Weights of a small mixture-of-experts language model, trained from scratch on English Wikipedia: width 160, 6968 steps.
Below are experts of layer 6 (counted from 0) of a mixture-of-experts language model. Rows are named router (the router's row for the expert) and show model dimensions 0-159. Each number is 50 + 12 x the weight over its row's rms, rounded and kept within 0 to 99.
After each expert's rows: a language model's description of what the expert responds to. This comes from a sample of Wikipedia text that the model never trained on.

# expert 26
router:60 36 65 44 55 41 67 46 63 61 40 50 75 41 75 39 43 68 50 45 37 39 35 55 58 53 48 50 75 53 53 51 44 32 39 58 52 43 45 33 47 26 61 62 65 61 39 40 48 48 66 31 37 52 65 43 58 63 49 41 80 52 38 44 50 34 44 36 59 52 48 26 47 48 43 43 41 50 55 37 49 75 48 67 60 48 59 61 64 50 41 38 41 56 57 40 60 63 50 56 58 56 43 57 35 51 62 29 46 43 63 60 56 52 62 19 54 70 58 48 29 51 47 45 67 79 56 49 51 56 45 37 59 41 38 39 57 63 64 41 32 15 38 50 54 48 63 49 41 52 60 63 37 65 70 23 66 37 50 48
Nouns naming creative works after ordinals or articles in release and award contexts, such as third series, second single, comedy film.

# expert 36
router:49 31 52 39 57 36 58 38 61 56 33 41 69 42 59 35 42 49 57 51 42 37 35 67 57 80 31 65 60 60 55 51 50 26 30 55 64 40 33 51 49 35 60 51 48 55 44 53 41 43 55 33 31 80 51 46 67 56 40 47 67 46 30 35 43 50 42 47 73 46 43 51 55 55 55 52 42 58 55 36 36 58 32 58 58 37 61 64 43 51 54 40 27 52 48 29 61 49 61 61 62 53 50 73 44 45 62 52 33 42 57 74 48 62 64 35 53 54 51 51 38 69 32 39 62 52 56 49 51 50 48 44 68 40 35 57 69 63 69 25 25 48 41 53 71 54 66 50 49 65 53 65 34 64 69 33 64 42 58 40
Middle and final word pieces of proper names, mostly surnames starting a sentence before was or 's, e.g. Klop-per, B-ooth.

# expert 11
router:60 30 65 52 56 35 51 26 66 74 35 34 48 43 65 30 60 59 48 43 29 47 42 62 45 56 29 72 70 58 44 59 50 44 34 47 60 42 45 40 39 48 76 68 51 65 49 24 31 45 55 40 42 62 48 43 61 56 34 39 74 46 35 36 51 47 39 26 50 36 26 40 46 54 38 40 34 67 65 38 26 60 37 49 57 30 65 48 50 69 50 46 35 36 47 34 57 42 65 63 52 47 60 35 35 40 53 44 37 46 57 45 54 54 53 51 45 59 57 57 38 56 54 49 59 53 52 66 56 34 52 47 61 48 53 65 63 64 68 44 39 27 40 63 68 54 53 42 42 53 72 68 43 67 57 42 56 51 61 32
Function words like to, and, or, then, via, adverbs like immediately, slightly, nearly, and spaces or pipes inside sports stat tables.

# expert 1
router:36 34 58 48 53 26 56 45 72 62 45 47 58 57 65 48 60 63 53 58 46 44 34 64 53 51 43 77 60 57 37 64 62 29 40 48 56 32 32 42 46 31 75 62 60 56 47 39 50 56 60 47 30 50 57 43 66 43 28 39 54 42 32 37 58 39 33 46 66 33 43 39 38 48 49 43 38 59 56 40 36 66 31 60 50 50 64 58 49 63 54 24 47 59 60 43 63 48 58 52 64 33 55 64 37 42 58 44 37 32 57 59 65 57 56 34 54 62 79 61 48 60 43 57 65 52 48 61 51 34 33 37 62 29 50 52 44 61 58 49 28 37 25 54 50 34 61 63 47 61 57 65 43 53 67 36 72 51 50 25
Auxiliaries had, have, has, having after a subject or modal, usually before been or a past participle: may have been, had sunk.

# expert 52
router:72 34 56 30 64 41 56 29 68 62 39 46 63 44 55 46 75 60 71 36 50 48 41 61 65 56 32 52 60 60 43 64 61 41 41 64 61 49 24 50 36 46 55 53 55 52 44 36 35 37 67 43 47 63 51 33 68 57 42 41 74 43 44 41 50 32 34 51 68 50 47 31 41 40 23 41 35 62 53 34 45 63 36 58 51 42 65 54 47 61 65 32 43 42 50 33 65 62 73 56 59 38 47 41 40 48 51 60 48 29 64 50 50 59 58 39 52 58 72 58 35 60 33 50 40 58 62 57 53 26 44 48 47 44 42 41 54 77 58 41 28 38 46 59 54 58 63 55 50 60 58 68 36 46 76 41 63 42 66 53
Single capital letters or abbreviations beginning a place or person name after a comma, "of" or a pipe, such as T in Tucumán, TN, U in U.S.

# expert 19
router:55 51 45 41 63 34 56 38 57 67 43 53 48 43 56 47 62 63 65 29 45 42 41 59 47 54 34 66 71 61 47 53 60 39 39 55 59 39 26 39 52 44 45 72 68 62 31 23 53 45 55 27 35 65 51 44 58 57 34 35 48 44 43 21 45 42 52 53 51 35 39 33 34 47 35 47 39 51 58 32 39 66 45 58 60 38 61 62 38 43 76 41 32 33 59 35 49 51 73 59 64 38 28 51 44 50 63 35 52 45 59 53 72 65 50 42 45 53 60 68 45 70 50 52 51 53 53 69 64 53 42 54 72 38 46 37 62 71 58 47 10 29 51 51 44 60 59 51 49 58 54 65 39 61 62 43 49 35 53 43
Bare spaces, line breaks and colons in tables, infoboxes, chemical identifiers and taxonomy boxes, often before years or numbers: Kingdom: Animalia.

# expert 0
router:66 36 52 43 47 44 65 36 57 47 36 42 55 38 64 44 54 56 71 53 42 40 29 61 61 60 46 56 51 49 41 59 61 39 40 45 58 46 49 53 41 27 50 68 61 46 34 32 39 54 60 25 32 61 61 46 68 67 49 48 60 54 31 44 70 40 51 32 69 47 46 36 39 52 48 41 39 55 68 40 44 76 44 52 41 47 56 64 39 59 60 48 25 40 51 36 54 51 62 70 64 47 45 61 41 53 65 41 27 38 69 72 57 73 55 47 76 64 64 60 39 63 33 56 71 75 50 45 58 45 38 50 58 41 47 51 57 68 65 40 36 35 41 50 69 56 65 42 38 52 64 67 28 56 71 38 46 51 58 53
Nouns and word pieces about cars, engines, railways, aircraft and manufacturers, plus capital-letter pieces of acronyms, e.g. motor, carburetors, JR.

# expert 21
router:65 37 43 46 54 53 48 42 50 60 31 47 49 48 54 38 50 43 69 55 50 41 39 71 64 66 35 61 57 65 52 64 45 32 39 34 70 43 54 40 31 34 61 68 59 56 51 33 29 47 59 38 39 63 80 46 75 67 49 46 44 51 47 45 43 45 33 58 62 48 31 45 40 47 34 29 43 50 59 36 52 55 38 76 68 38 58 48 56 45 55 35 44 31 67 34 55 72 76 57 55 48 50 59 31 41 60 41 39 42 68 46 60 58 72 40 62 55 58 52 40 47 39 50 57 52 65 60 56 52 41 49 65 39 47 52 60 62 66 36 40 44 41 53 56 68 58 69 53 67 66 58 38 54 59 18 75 40 63 43
Commas and the in place sequences like Wisconsin, United States, plus distributive words such as each, every, per.

# expert 53
router:56 50 61 47 73 41 54 42 58 62 39 55 57 47 62 42 62 65 55 53 43 51 43 60 52 70 34 67 43 66 46 63 68 35 34 44 60 42 37 44 34 40 47 66 57 57 52 37 44 51 73 26 46 73 62 46 58 63 53 41 57 45 23 44 60 36 50 39 58 28 31 44 31 47 41 40 42 62 69 48 46 72 45 49 58 38 57 52 59 57 52 36 40 40 50 22 65 50 85 50 59 44 49 63 38 31 58 43 31 49 56 59 48 71 72 28 50 65 67 47 45 49 29 33 57 59 61 45 56 40 42 48 60 36 40 54 64 76 54 40 40 38 38 57 66 55 54 48 49 51 64 67 43 53 63 30 55 35 67 43
Military nouns such as Army, Brigade, Battalion, Squadron, Force, Division, offensive, cavalry, plus some name pieces like G-aza.

# expert 62
router:51 30 58 29 51 44 64 28 53 46 31 49 61 41 57 39 52 55 54 41 45 41 51 74 54 79 30 53 53 61 46 69 78 41 33 55 55 50 30 46 60 44 64 62 65 73 55 41 41 46 63 44 34 65 59 36 63 56 37 50 65 57 35 44 48 51 28 44 62 42 54 39 30 38 36 47 38 65 46 48 33 68 45 62 53 43 69 59 38 50 39 35 41 47 54 38 58 54 62 55 72 48 45 45 44 41 57 52 40 46 71 49 55 51 47 40 57 44 64 50 25 61 45 44 62 53 54 64 59 39 35 34 65 44 30 45 61 65 55 35 30 35 47 61 68 68 56 42 33 61 62 77 37 74 58 40 58 36 57 52
First pieces of proper names, especially sports team nicknames and short given names, such as Red-skins, Roy-als, Dod-gers, Hay.

# expert 10
router:68 26 62 48 63 38 44 29 60 71 43 40 54 44 53 46 57 42 62 48 41 43 29 63 66 60 34 63 66 50 35 68 42 39 41 49 58 30 45 41 35 38 64 65 46 55 46 44 29 27 48 43 35 60 63 39 67 59 34 34 76 35 33 32 42 30 56 48 68 54 46 42 40 51 28 38 43 78 81 28 39 57 45 43 45 52 57 59 59 62 49 44 43 37 68 38 59 57 72 59 66 34 35 40 41 33 58 54 37 48 67 52 54 57 50 48 54 65 51 45 51 62 44 51 56 71 63 57 49 48 45 49 61 42 46 48 61 61 56 45 40 38 49 58 65 61 59 57 34 44 70 62 35 58 74 41 56 51 58 43
Prepositions and nouns in road, railway and route descriptions after compass words or distances, such as "north of", "heads north to", terminus, and table pipes.

# expert 48
router:64 40 50 36 48 42 65 39 72 71 37 37 52 47 64 47 60 56 48 28 30 44 37 55 58 79 46 57 58 55 36 49 63 39 39 41 54 51 36 50 33 37 55 65 44 66 34 27 53 46 57 41 45 64 69 39 57 68 47 50 45 58 31 38 50 39 54 40 61 39 41 38 38 48 40 48 34 61 77 44 47 66 33 43 53 33 59 57 45 58 53 42 38 52 69 32 53 53 56 48 63 43 42 63 44 27 66 51 41 39 70 65 45 53 51 42 68 65 53 43 42 58 36 50 51 66 69 56 41 51 46 46 56 40 38 52 67 77 57 31 37 41 50 54 48 63 69 54 38 49 59 74 30 62 78 30 44 35 67 43
Nouns naming facilities and organizations after a modifier, like School, Stadium, Street, station, post office, sports hall, Team 1.

# expert 39
router:48 27 60 43 49 26 51 32 62 69 35 41 73 48 54 36 52 53 68 53 46 40 39 61 72 55 39 59 71 63 50 62 51 43 38 51 61 34 32 40 45 33 54 56 60 67 40 32 41 52 51 29 45 45 62 39 62 65 43 51 70 33 44 41 69 37 43 44 71 56 40 36 50 44 36 40 44 55 66 22 43 57 39 68 59 34 53 49 55 56 65 38 29 48 53 42 74 49 62 41 72 41 51 45 41 42 53 42 42 36 59 51 76 69 60 42 43 64 52 57 39 61 36 48 55 56 67 58 62 38 42 45 66 32 37 61 68 66 51 43 36 38 40 50 52 40 74 55 49 64 70 51 39 62 55 29 61 53 57 39
Numbers, pipes and labels at the start of table rows or list lines, such as episode numbers, Win, Turnout, Born.

# expert 25
router:56 37 59 38 48 44 59 37 72 51 45 43 60 43 58 54 57 50 64 40 39 40 44 60 67 67 32 76 55 41 28 55 60 50 25 64 58 40 44 51 45 43 55 73 58 48 39 28 40 47 68 52 41 59 74 45 71 55 43 50 49 39 39 39 68 47 43 51 75 34 50 32 45 45 37 29 40 51 60 37 40 68 48 62 55 36 53 59 52 50 44 37 45 48 57 53 59 48 62 44 69 39 47 52 23 37 56 38 45 16 66 72 66 62 48 44 47 57 63 58 51 49 41 47 73 72 63 53 50 44 35 34 70 36 42 54 57 72 64 45 21 42 42 61 56 40 60 53 46 64 66 67 42 50 59 36 53 35 54 48
Double line breaks and row-ending pipes after list items, table rows, headings and numbers, before ==, |, or The.

# expert 15
router:64 32 59 50 67 42 48 49 57 48 29 42 56 50 63 42 48 51 50 48 43 37 46 62 50 71 36 57 54 50 61 57 55 23 31 48 63 43 33 43 45 35 63 62 65 45 50 38 47 44 61 28 44 66 59 37 65 63 34 45 55 58 46 46 54 38 33 49 68 43 31 46 35 47 49 51 28 76 67 40 50 48 29 56 55 41 79 61 51 52 44 35 39 40 48 31 64 60 70 54 52 46 54 55 33 50 64 42 47 37 49 54 51 62 70 42 53 56 46 43 44 51 28 32 65 43 55 59 60 55 30 36 57 30 43 56 66 67 61 38 33 28 38 49 73 71 55 67 47 63 52 77 47 60 63 45 49 25 71 41
Sports league names, conference names and game statistics, such as NCAA, NBA, All-Big Ten, career-high yards, scores in tables.

# expert 60
router:60 41 69 51 70 48 54 40 56 60 45 43 51 48 59 45 61 51 63 58 31 40 35 53 69 67 39 62 61 57 51 49 59 28 32 29 58 47 41 37 36 32 59 70 62 54 37 46 42 44 63 48 46 59 71 52 58 67 40 33 53 36 30 36 64 41 38 31 59 38 43 39 34 44 42 50 39 59 57 39 46 68 36 54 62 29 56 49 49 60 60 33 43 41 52 31 55 71 65 58 63 42 42 57 33 34 62 38 52 26 54 67 50 74 53 46 67 63 66 64 36 53 49 40 49 70 55 60 58 43 40 50 63 28 50 42 74 72 71 40 43 27 40 56 53 57 64 61 48 57 55 66 33 53 53 39 45 43 69 53
Articles, ordinals and quantifiers beginning noun phrases, often about family, e.g. his second wife, one another, each, another.

# expert 34
router:56 42 58 52 56 51 56 42 60 56 24 43 68 39 58 49 63 57 58 35 43 42 40 72 58 60 39 54 43 78 38 77 58 48 33 55 63 53 34 54 57 34 69 53 56 53 45 23 45 46 70 47 29 54 53 36 60 56 40 33 70 56 38 40 36 53 24 48 60 41 31 48 40 35 55 50 39 78 68 37 43 54 44 57 53 40 64 59 51 53 70 40 41 37 54 35 66 51 67 44 48 60 58 48 45 46 51 40 24 49 43 68 68 57 58 36 60 67 55 56 39 65 45 37 63 51 62 56 75 54 34 53 62 36 25 42 58 66 60 49 27 51 23 42 64 53 58 52 43 65 50 58 47 59 53 32 37 39 51 42
Mid-word consonant clusters in Slavic, Turkic, German and Asian proper names, such as ens in Svensk, zil in Zadrazil, hn in Yuzhne.

# expert 28
router:56 35 46 53 64 32 69 46 67 62 44 34 63 30 73 50 64 55 57 31 31 46 41 65 51 63 35 72 61 59 56 76 44 27 40 55 52 25 40 42 38 36 55 64 52 57 38 37 44 46 60 36 44 58 52 51 58 57 50 37 61 61 42 49 59 43 55 38 65 32 30 41 37 56 46 48 46 64 57 47 39 57 51 55 45 34 72 54 40 62 57 42 45 39 66 42 55 53 57 64 64 39 27 56 35 51 73 33 63 29 53 77 49 54 61 42 77 61 65 50 37 48 30 29 58 41 67 61 59 46 44 40 65 44 42 41 53 61 62 24 32 40 37 56 54 58 53 64 43 52 57 58 43 59 66 40 61 38 54 39
Occupation and career words in biographies, such as football, professional, basketball, worked, career, and "American" before a job title.

# expert 38
router:53 48 47 37 79 48 61 37 68 53 41 39 64 32 70 46 70 57 70 39 45 50 41 56 55 52 49 67 70 52 44 51 54 25 40 42 56 44 39 36 41 35 46 78 62 48 52 30 47 41 60 19 49 60 57 32 62 51 52 49 60 61 29 40 55 38 49 48 69 29 43 50 30 46 41 41 52 57 67 35 37 57 39 53 42 44 68 55 32 59 52 41 46 33 54 40 58 42 61 49 50 39 41 35 34 56 48 31 49 38 57 65 71 59 69 51 56 56 65 57 46 56 33 40 57 44 51 59 70 47 34 42 56 43 41 51 62 66 51 43 29 56 49 54 51 75 51 79 41 65 68 62 32 68 62 53 48 28 56 41
Opening parentheses and numbers in height, weight and distance conversions in infoboxes, such as "65 kg (143 lb)", "5 ft 8 in (1.73 m)".